{
  "n_layer": 13,
  "experts_per_token": 4,
  "beta2": 0.99
}
Below are experts of layer 8 (counted from 0) of a mixture-of-experts language model. Rows are named gate (a neuron's input weights, with its number), up (a neuron's input weights, with its number) and show model dimensions 128-255. Each number is 128 + 24 x the weight over its row's rms, rounded and kept within 0 to 255.
Before each expert's rows: "mostly gets" lists some tokens that are sent to it at least half of the time. This comes from a sample of Wikipedia text that the model never trained on.

# expert 52
mostly gets: "0", "A", "1", "2"
gate0 [162 120 137 107 156 135 125 114 113 123 182 143 146 173  91 135 108 107 123  77 130 142 125 128 100 140 100 134 162 148 133 113 123 121  79 109 115 125 114 148 138 114 130 126 126 146 123  69 138  99 140 132 137 154 134 171 131 160 138  94  90 124 123 142 165 130 100 178 122  94 125 124 136 136 164 156 119 103  80 115 121 120 111 138 120  98 161 141  95  93 128 134 149 128 121 160  98 187 121 139 122 116 173 183 141 142  90 152 107 136 144 131 122 143 161 121 109 108 176 152 132  98 133 104 132 137 143 147]
up0 [147 138 115 135 120 162 147 111 112 103 142 168 142 139 109 122  62 195 138  95 123 153 148 133 125 187 133 151 126 123 115 152 147 107 217 173 122 149 129 152 122 151 102 155 159 205 132 153 171 123 163 100 126 146  90  88 102 128 148 133 144 117 116 123 151 100 143  85  97 113 146 135 110  99 112 138 102 114 149  96 138 106 106 118 116 110 185 175 142 151 100 165 146  97 172 161 145 168 112 114 114 135 128 134 152 155 147 141 124 116 125 151  99 150 139 123  83 137 118 123 119 159 117 190 110 151  92 104]

# expert 27
mostly gets: "′", " inter", "_", "-", " Inter", " fire"
gate0 [129 155 147 149 138 147 126 158 161 139 157 118 128  75 141 112 153 144  89 142 125 112 146 102 105 120 137 147  94 114 127 102 139 112  92 139  73 105 119 173 102 143  80 129 141  71 172 100 124 114 118 129 116 124 147 143  81  97 135 175 132 172 110 134 163 110 107 124 104 108 134 157 151 117 121 148 146 166  94 138 110 124  93 123 112 110 149 138 161 122 135 126 153 136 142 128 140 130 124 120  97 147 118 101 118 125 149 134  92 116 105  97 117  97 138 162 143 126 107 129 128  98 147 130 105 118  94 128]
up0 [118 132 143 143 140 119 157 136 128  93 141 123 141  96 123 121 113 138 137  92 105 131 117 157 182 144  99 151 116 122 114 117 139 109 153 151 117 143 134 113 125 126 151  96 129 102  77 148 157 119 112 119  91 139 112 131 150 118  77 126 107 116 153 121 117 108 119 108 178 175 106 107  83 113 138 167 131 114 142 118 118 113 146 146 119 108 108 168 114 116 134 138 128 123 119 111 138 130  92 174 208  88 123 126 144 172 113 116 112 137 118 105 131 134 147 123 116 136 105 128 112 121 137 137 153 118 145 145]

# expert 25
mostly gets: "′", "á", "ić", " Fl", "fl", "burg"
gate0 [103 115  97 161  92 103  90 153 133 111 127  99 146 150 139 111 106 161 126  57 133 115  89 144 142 169 113  86 144 154 104  90 127 124 123 126 161 152 115 174 159 129 141 123  83  88 115 127 148  98 129  98 112 115 125 140 178 114 151 104 137 149 167 130 171 127 114 106 129  96 123 120 153 195  96 136 109 112  84 144  89 161  96  86 150 148 140 132 128 160 104 126 138 113 131 146 138 125 139 150  80 115 143 100 109 167 144 129 119 144 113 169 152 166 123 101 144 137 166 110 117 124 158 170 114 120 117 139]
up0 [110  98  93 107 148 110  97 118 114 156 133  87 119  98 129 108 100 111 126  93 127 163 162 144 207 167 131 109 145 121 110 146 119  86 117 179 122 183 123 151 167 102 125 131 100 114 135 122 134  86  94 129 115 106 139 154 114 156 102 149  92 103 141 134 118 129 119 127 160 129 127 132 162 157  99 137 128  80 130 141 114 116 126 140 142 143 149 100  84 161 156 135 110 115  93 142 113 148 112  93  88 125 143 135 157 137 159 136  86 142 108 165  89 154 128  95  98 155 127 109 119 131 111 160 155 143  69 161]

# expert 35
mostly gets: " pro", " en", " pre", " comp", " app", " ad"
gate0 [106 121 118 152 151 168 167 161 158 123 108 130 123 115  82 109 130 139 102 150  96 134  94 104  83 102 112 167  92 134 130  80 113 140  93 146 136 133 130 136 123 118 127 123 119 111 110 142 113  90 106 111 129 102 126 104 161 135 104 164 160 181 151 166 157 126 108  99 116 126 115 145 127 148 120 132 115 144 140 130 142 170 122 124 141 109  94 169  96 148 117  96 111 139 108 140 114 151 152 148 128 133 132 147 118 135 150  98 104 155  96 115 138  66 148 148 154  85 140 102 138  90 177 102  74  97  94 135]
up0 [142 100 141 136 125 150  91 124  68 168 115 139 133 118 144 120 141 160 139 122 117 102 186 114 152 138 109  95 141 123 122 182 175 132 145 109 114 122 145 100 109 164  96 111 152 140 145 133 123 137 175 139 113 179 100 131  93 133 163 130  73  68  80 131 113 100 110 148 145 174 139 154 154 107  85 130 137  97 113 152 131 108 121 146 118 165 142  82 132 120 164 122 135 109 129 122 143 154 108  95 129 145  90 130  95 124 140 177 119 129 147 135 143 149 127 179  95 167 133 138 162 171  76 129 168 145 170 115]

# expert 44
mostly gets: " Sh", " cl", " Z", " Mar", " Cl", " K"
gate0 [111  88 140 140 144  99  99 168 115 113 149 171 162 122 117 104 112 129 109 110 121 128 151 170 140  58 146 176 119 108 118  88 120 141 125 130 172 163 110 141 151 133 129  87 133 126 147  89 129 119 162 125 120 139 122 114 151  92 136  87 118 128 132  94 126 166 144 120 126 150 118 137 148 128 167 198 105 140  97 107 114 139 136  92 118 126 117 112 148 140 119 164 129 116 161 124 181 103 161 118 115  94 119 119  97 101 135 162 112 156  93 169 114 156  98 116 109 104 134 185 160 126 130 129  47 138 117 148]
up0 [157 143 128 134 127 135 112 106 141 143 147  76 154 110 164 168 154 155 100 120 144 125 143  91 129 152 113 128 101 134 106  88 148 122 162 118  90 158 155 131 104 143 110 122 127 148 119 166 110 141 124 103 105  91 171 120 113 116 107  93 140 106 145 178  64 140 115 112 142  91 134 139 157 102 170 115 119 123 183 129 129 190  98 141 130 131 108 166 117 163 166 129 147 127 124 148 110 123 155 113 154 165 102 112 151 147 133 160 121 134  98 138 123 107 101  93 153 154 147 115  80 104 129 130 106 103 143 109]

# expert 56
mostly gets: "',", "),", "\",", " -", ");", " (\""
gate0 [128 131 142 164  99 126 185 117 108 127 106 138 109 143 104  98 142 115 136  77 149 108 128 149 132  97 125 108 122 119 127 133 102  85 154 114 177 134 121 147  99 125 145 156  93 146 126 141 131 156 101 157 102 137 150 111  74  79 136 174  87 126 126 149 155 113 129 145 101 147 129 137 135  86 114  97 142 128 144 135 136  87 142 136 140  80  82 155  86 165 119 130 137 159 115 147 128 135 124 154 164 125 142 167 108 127  95 116 144 121 101 127 107 113 133 129 114 137 160 170 144 165 168 111 130 110 126 111]
up0 [161 133 119 163 146 119 135  98 165 130 131 125 131 128 105 131 112 137 116  71 150 117 140 108 133 106  99 101 134 124 142 101 152  65 164 127 141 159 108 130 167 111 112 123  86 152  93 158 132 152 137  99 132 156 117 121 126 141 140 151 125 132 178 140 101 114 165 103 166 120 130 117  97 117  80 126 117 125 150 132 106 146 111 153 133  96  86 136 105 133 116 118 144 157 123  86 183  94 167 122 150  86  96 106 111 113 115 127 152  68 139 122  97 135 104 140 141 148  67 105  95 136 119 124 109 149 125 171]

# expert 41
mostly gets: " s", " t", " first", " int", " se", " most"
gate0 [138 149 107 109 123 142 106 123 151 128 155 113 183  51 119 129 150 137 156 140 116 112 145 155 163  91 188 142 125 149 105 148 123 116 164 148 133 142 124 122 174 148 153 123 129 113 150 129 114 137 122 144 136 183 148 105 133 118 132 170 105 109 146 109 144 115 139 106 118 131 149 111  70  86 101 129 144 149 173 121 121 191 120  96  90 129 145 140 103 132  98 133  82 166 123  92 144  95 149 100 129 152  97 154 104 125 110 158 149  97 125 121  73 107 162 117 100 145 128  99  95  90 141  92 111 130 131 121]
up0 [106 105 117 132 110 122 155 132 141 145 167 135 121 143  75 102 185  96  95 135 144 116 123  95 151 139 150 125  75 104 132 109 111 118  84 122 127  99  89 100 108 133 108 115 111 116 177 151 161 146  95 106 120  99 131  97 106  91  90  97  67 168 131 178 134 129 122 121 141 108 108 112 118  86 149 119  86 100 124 120 120 126 116 156 129 127 135 120 115 150  95 160 165 117 101 163 109 194 120 169 136 123 149  92 187 122 142  97 102 141 148 125 132 165 124 110 115 123  98 132 123 132 125  96 104 119  96  80]

# expert 47
mostly gets: " Am", "mond", "son", " Arm", " B", "achus"
gate0 [149 147 120  48  95 116 108 136 134 141 139  92 152 112 132 129 146 149 113 136 132 119 156 106 137 133 151  98 143 125 116 121 102 162 144 159 118 133 156 130  93 114 148 122 144  97 118 139  81 109 141 124 139  80 115 137 120 177 196 168 150 161 139 120 159 118 108  94  43 109 158  75 119 135 107 132 154  85  96 126 115 145 127  99 104 136 123 145 131 124 103 128 116 109 125 119 126 146 130 128 157  97 116 109 147 140  97  94  80 125 127  96 155 137 144 148 115 151 132 100 156 142 139 135 150 145 101 151]
up0 [162 171 117 119 148  85 100 128 100 146 134  93 155 127 144 110 124 176 153 110 145 114 120 117 131 142 134 116 177 134 107 136 118 132 128 125 114 167 105 126 150 123 155 149 115  65  78 128  80  94 104 102 148  97 157 146 124 149 175 114 152 123 115 144 139 115 106 112 115 100 125  99  87 105 112 124 101 140 100 139  74 143  98 161 151 135 145 119 127 123 154 102 143  95 119  95 100 112 152  90 150 137 113 142 129 158  98  57 101 124 138 114 134 152 148 151 128 159 139 108 112 125  93 146 135 165 153 139]